config.toml
hidden_size = 320
n_experts = 48
d_expert = 80
router_score = "softmax"
init_std_router = 0.0269
parallel_block = false
init_std_qkv = 0.026
warmup_steps = 200
max_seq_len = 512
Below are experts of layer 4 (counted from 0) of a mixture-of-experts language model. Rows are named router (the router's row for the expert) and show model dimensions 160-239. Each number is 128 + 24 x the weight over its row's rms, rounded and kept within 0 to 255. Numbers have three digits each.
After each expert's rows: "mostly gets" lists some tokens that are sent to it at least half of the time. This comes from a sample of Wikipedia text that the model never trained on.

# expert 31
router:109133132107152123121145143112114108105130070144146082090133124124125131123126140101113120106100152095159131110136115176086157124117084105121131153131138124096173154142144125153131097141137138153159131155150153103092151096154148155087090099
mostly gets: " creat", " kill", " contain"

# expert 10
router:137119147140159121119170093149138085078156139120135125111111110147118109150140131122137096120126138137137106126140106133104133159124134118150179153108123132154141104151141135134103103129119152169146127152145165090121154120154131152068143102
mostly gets: "al", "ical", "ial", " National", "ual", "ral"

# expert 16
router:152084137136167078106140153123123139100130101107129104132097161139098124096091124114116105123126166099169138157103121131124169118099114102142182116126166099095145125144117123154141104138113127183128118158119152150098156134127118158132116150
mostly gets: " New", " when", " until", "After", " before", " while"

# expert 36
router:102107141168164091104165135153124125125139114129143109110121101140094126126065117105090106096113131101158147129096131164096143118092127093123119134146109124103181154174104092188121092128094100145162128158171132114130129096137155172098075140
mostly gets: " years", " year", " 2021", " 2019", " 2022", " life"

# expert 34
router:117114122153159109095146136159110119111130069151134114104096142127105163131070156117105148090116119123148116132104142126120135144101132067147139125151122116123151120125133128178115116116152140151141136102125179126137155099124136165082092143
mostly gets: " and", " or", " also", " his", " it", " but"

# expert 21
router:129103142130149076121092133136109079123178093184155152115111160167139111127130134106134146125111159153129110139118102129127146130122125121156131180176114145107123126161203128132106127129144116134139073135168162142125130103156127110103106145
mostly gets: "id", " home", "a", "way", "ta", "ti"

# expert 19
router:100144111110161110077172122160116141134133091146155133108142117128123133116127159081114092129139165106172142119135114139093118135145082135155151146140155071120123150153153131139120129166128110119154107161144132102118166100165134161111131134
mostly gets: "|", "---|---|---|---|", "|---|---|", "•", "′", "="

# expert 11
router:118106123144178138105130129141125111121129122139125090127145146124144114085111120118098145080079124080138121094118122166120143128087113083161148142145115151127136125105138108116097116135168067170128107127118131147116162082122121119104148098
mostly gets: " for", " of", " on", " with", " over", " during"

# expert 5
router:152103131138138076116182121154096074114140088134107083113115134124131116110093160104135112123074151111184120158139114141102150113143122095127111125140145131118190140141132131164107086167129121120149102123146148100100161104110137172102143121
mostly gets: "6", "4", "2", " one", "5", "8"

# expert 0
router:109095114129159129145154153135106111103150092147129111120094168156165129126103129128106122126088144131153083138090112137093159148121092108131159133114146133117140150136125128137112121125117135158160099131169121131111140121122134162118106108
mostly gets: "ly", " most", " more", " than", " known", " large"

# expert 8
router:129129095135155137108150070157128079094111125143115076115141121153124105138110125149127101113123152162148123122124152146099149142100138134121153122122087123123143097178108091138125085119134116155168120122120149121124134135143148116108113101
mostly gets: " January", " May", " December", " March", " August", " November"

# expert 43
router:131115099124155118111128129134131142094145120128147130120114138135090122112109187089093101115097151146166133118118127172116139131115134124115144136171131120096167106131137132170138108176132093165186101157120117105110129141138093128111122124
mostly gets: " Born", "Species", "See", " Country", " information", " List"

# expert 25
router:142105089101164106156129146148128120133125159118154099124108131153090120082108147141117093137124129119140116120110103155079127121101121119130165166147124143130117167150121080148091121152133135113114146156170152110117146088146165140102126144
mostly gets: "position", " game", " player", " House", " Gold", " vote"

# expert 2
router:115117110121159133113143144149127118131184133150162114116077142130142110131122150111129149139138185125142135134130120168131138118115092111127150141117119138124170143121116115144132072148132136147179113171146176096105152119188136150126131146
mostly gets: ":", "=", " –", " To", " Da"

# expert 39
router:127091136155110118135138138151099076092141072123111127105162148157125131127133138116141131106115150146151091131124086143126148140098073122129174103144101112089155116120121092156112122155118110115117122131127168109103124114131154157080132096
mostly gets: "ol", "n", " Scott", " Col", " bi", " Bi"

# expert 9
router:102112122181145086124150106089131127131161117168113096133148130123117138112091155136118126137100144154119124112075156189109183108113095087128139164140135102132129131127114088117073150100145134125130095164134128080115133099114197143139101134
mostly gets: " was", " is", "t", "age", " be", "ve"

# expert 6
router:101144128071151087134142138131136114119132102133116106108131117155114106104121163096082090107098157102125149108096109150077120128112142117149140125164150090112144098148112123148102108137174109106143135103148154100115129127129115165114087124
mostly gets: " f", " I", "ter", " U", " di", " For"

# expert 27
router:115129129124140132114138126120128111125143083154130125098125122142096108121124136093130095107122164122130150141133118119105136094083076082171149122145141118079139134142133090119078113142134119134154150151143119110120173082167110117080103112
mostly gets: ";", " |", ");", "---|---|---|---|", "|---|---|", " /"

# expert 38
router:110103121124140131105124126143085086108131131155208115092130150144152108090060108116140155147100121122138084142126100155116154136117141086151133204160108097138129136124187137126108129152122112108139117118177170136107116109122185125115084143
mostly gets: "ted", " played", " received", " held", " him", " moved"

# expert 17
router:133107095163141108128193135209116085113145142146157104113108120130093106045120125142143143120120132109120136131084111120079148099106102082101111116165121130112163105117145112156086089175139128170135129121113124133112134073123137118105135145
mostly gets: "ne", "ee", "che", "ade", "ue", "one"

# expert 44
router:129137143142135121096134163120112069131123149158151074118144145154103089097111124074130140103128119120167121126128108159117184105141105086176157151131111117124122156140163113133113123176140170117168143113121149106125090086118167141113134126
mostly gets: "ing", "–", " ch", "ting", " new", " design"

# expert 24
router:146098130155142101116135088130123110128172097148122139099137127182106085118122195124138082138106192111129122141155089142127186151090093138132109172158098093093141111134133107118111079151138136136136127127134117096078126104147123118137097155
mostly gets: " Ku", " Ar", " Iran", " Ya", "j", "ham"

# expert 37
router:142136123107155094121135152121143094134150117158186133118150132161089114131128106101127082108082153098146112128108108127125107154089110135132095140122103147139124150140142062096108117149118120128156080125113146094093146118160143142092083143
mostly gets: "y", "cy", "ies", "cast", "est", "my"

# expert 33
router:143126102125157069129159126145109125098136136177168085089129129135106125121091154125110113109106115072162148143130112146108155125109110078127141105176124093089168143121135123115123092142149102136150117097129111131071156082130134152121129105
mostly gets: " ", " w", " b"

# expert 41
router:179126146111124084113135133118112105094124147110163107084133157134117101131124122131081095129157158159161115145077072181085094162142137108136121126157114116117150127197127087120109136127141146125144106128141124105113135124122108157126136129
mostly gets: "il", "or", "ster", "tor", " major", " Cor"

# expert 14
router:093107121100114139084136153141108150106145147140150123133115143122127077121115155091133138140092136149193134144113101146101143171121152110160120141130116114107150116147165132150125089128151140115150100128185166150102142151163137136132121115
mostly gets: "am", "is", "gen", " such", "um", " Africa"

# expert 40
router:148094131137160098065156103121102107103117120123156087093133131150139147144113122107114079076106136143149063146106112103108135119108111118141139172137098129123160114150153128134138129143137131166133134130116124100112085111124142119111115094
mostly gets: "us", " Louis", "burn"

# expert 18
router:115137141139150113123154135095122117140129098125150153086117174142095137114129150124108109097096126139121135133128130164104155135096095089111139122121121101086168133128135107171133106171117112171137096096180156090127127112154128147120142104
mostly gets: " −", "±", " +", " —", " multi", " under"

# expert 23
router:122092135076144120127164095180111121105131112143135113120075151205130066101118176134113092154122151117146091104138071112085174147083107122172157138141116092086154091125140110139125055155139128118141144167147160090092131109171158123158104147
mostly gets: " China", " Japan", "ć", "z", " Iran", "ka"

# expert 12
router:107141168106130098125132119137109128105157057143123085105102124187122139148116145095103130111083167113140124117126118174135132114112134112132140108147099093113138144121134158150128130153135127109154112137150167096087170141182129138117158125
mostly gets: "h", "im", "m", " sub", " program", " m"

# expert 20
router:124065149156135079114144139170124121082155140174176126137123123159111111141124128122140096140118120149154096099113100130112149149066117107145124189125119101152153143150163106139108135117149132118128126127168144093101118126104138141115124126
mostly gets: "ization", " member", "ator", " research", " Minister", " leader"

# expert 45
router:129105138113135110112143146126123116103145094136117099089150123164117103120119137109107106094091162091171145116135115153100131128096076102124120152158138124085169131128144137156144100154147146139181143158119134108103140089133145162079116108
mostly gets: "\\", " station", "€", "ν", "born", " creat"

# expert 29
router:142119118119140093104178127132121099124162080150114075082120132146119114140125154097117095098121127100120102123111137157118154116102092101114127122147129107093157145126130100178122110147147131145168116170136155115085127100135120150079119131
mostly gets: " Si", "ي", " Bar", "Ł"

# expert 46
router:135120096157123094101168119157105109089140100140125080117117129128063117116158143081119146137082177138144160128125120117114149128110159106160139145193086120065097134143114064144172111126103123106129133099136142129110134119174128169113126119
mostly gets: "u", "at", " Ma", " Su", "ma", " ma"

# expert 32
router:124119084175168092119155133140120112101128133124119139103123125117101093113117135106111136115136157106146130146105135118115149095111140121171193132135135104071142138134135121150137152119147106165175125139103115137098155119126121184094144077
mostly gets: " re", " Re", " con", " mi", " fa", " Con"

# expert 3
router:132133119105153093122148127138084100103147115177151059110144096146103077119108122099089087116093159115155109146092119156135150111155068126144130126145140090101137107143141140146099123141130134120157111105122161096117132087131118184136125113
mostly gets: " M", " B", " T", " G", " \"", "c"

# expert 35
router:143117104152148125098157127166121120126146095161111125078140144141096068139096179107104107129074160089149112126129145163098139106109113081121153131120148165102190117141131113184098114155094162151138150170129137111118115070136168152081111133
mostly gets: " (", "/", " Be", " (19", " Le", " (1"

# expert 28
router:097126116127178091125162129126089102094135111140143101094124110154152116103047129143097148112076146084122129125141132152098128123131122083126145136122136127150136132139159099164113124132167149099167153111163131101112171092146121160124114153
mostly gets: " did", " do", " E", " This", " Je", "É"

# expert 1
router:158077141131128134117134106126129115119113127123109091114141140168143095137126122075122100064097155081146105104105135139120125115064088107158127135154129087081143131119098109171122106123134135112139100138126135089088101133116109146101137094
mostly gets: " ==", " team", "===", " League", "====", " Party"

# expert 7
router:130104071155141132060166103148115106114143138172135109119117120130111100122083123117087116106105147161129111099099165147080158170119138107115169163107104123116126131137145133125060109145118113135160131135109124129145140096133130165118093136
mostly gets: "vent", " David", " Do", "ple", "lo", "di"

# expert 47
router:156130095139126106122129154116127117102141150135153125105122156152110104139145141118117162130083159143122111094130109166103146146103118124130121155142154101092099100149197108135103143112112111109141083088137137129121121107124193187117110142
mostly gets: " form", "et", " represent", "v", "ult", "tri"

# expert 4
router:126114151132133096121151124090112096107156147131145116106115152141135085125116110111116139107110197114140126108082100126133119142119151121161110112135158094127146134176169095134100097137140162092146087139168160095100112139133121120124089134
mostly gets: "in", "ia", " York", "In", "int", " Russia"

# expert 26
router:162141098146161127099166114094143099116148073125147109086103122141135166150097169102104137079133156091150139123148113172142153139107116120158150116136120090079152142117119134148156121149106125117164098117189129087112150110146138143104112142
mostly gets: " m", "com", "sh", " la", " sign", " Sh"

# expert 42
router:140110148142166133116133123132122106119175106113123069098113142120097133118108155121112145099126153105174142087133138089134147130083108078148129158158107122101144127158122113138113097128127109167142107130153128117107138085145110148091075154
mostly gets: " at", " in", ").", ".", " ==", " because"

# expert 15
router:127134126125183102112114119120127143102155103121159111126139137141124144142117144112132032136090114105152135139080140099111125111122134115127145119118133105134154111150146126165123146158162132139136126149144133081082109111129115155100121134
mostly gets: " United", " States", " War", "udi", " State", " American"

# expert 13
router:146119118086146101126174113150071107110151111153121134110134081151151114131108125097093090091142169103112110151114140148057145114124103116101125165152118124107118099150149125149084110096165113094124121146132147111106125124105115139129111138
mostly gets: "í", "ó", "á", "ć", "ș", "ñ"

# expert 22
router:148119093112118135129126152098105100106183142137114119062161110133137084141111165125096116113108154123172124095123117151116131112128104117136128126111111109075115113143083104188091128172143150130129123090116108096127167105116112169093094093
mostly gets: " g", " bo", "MPC", " gene", " water", " tr"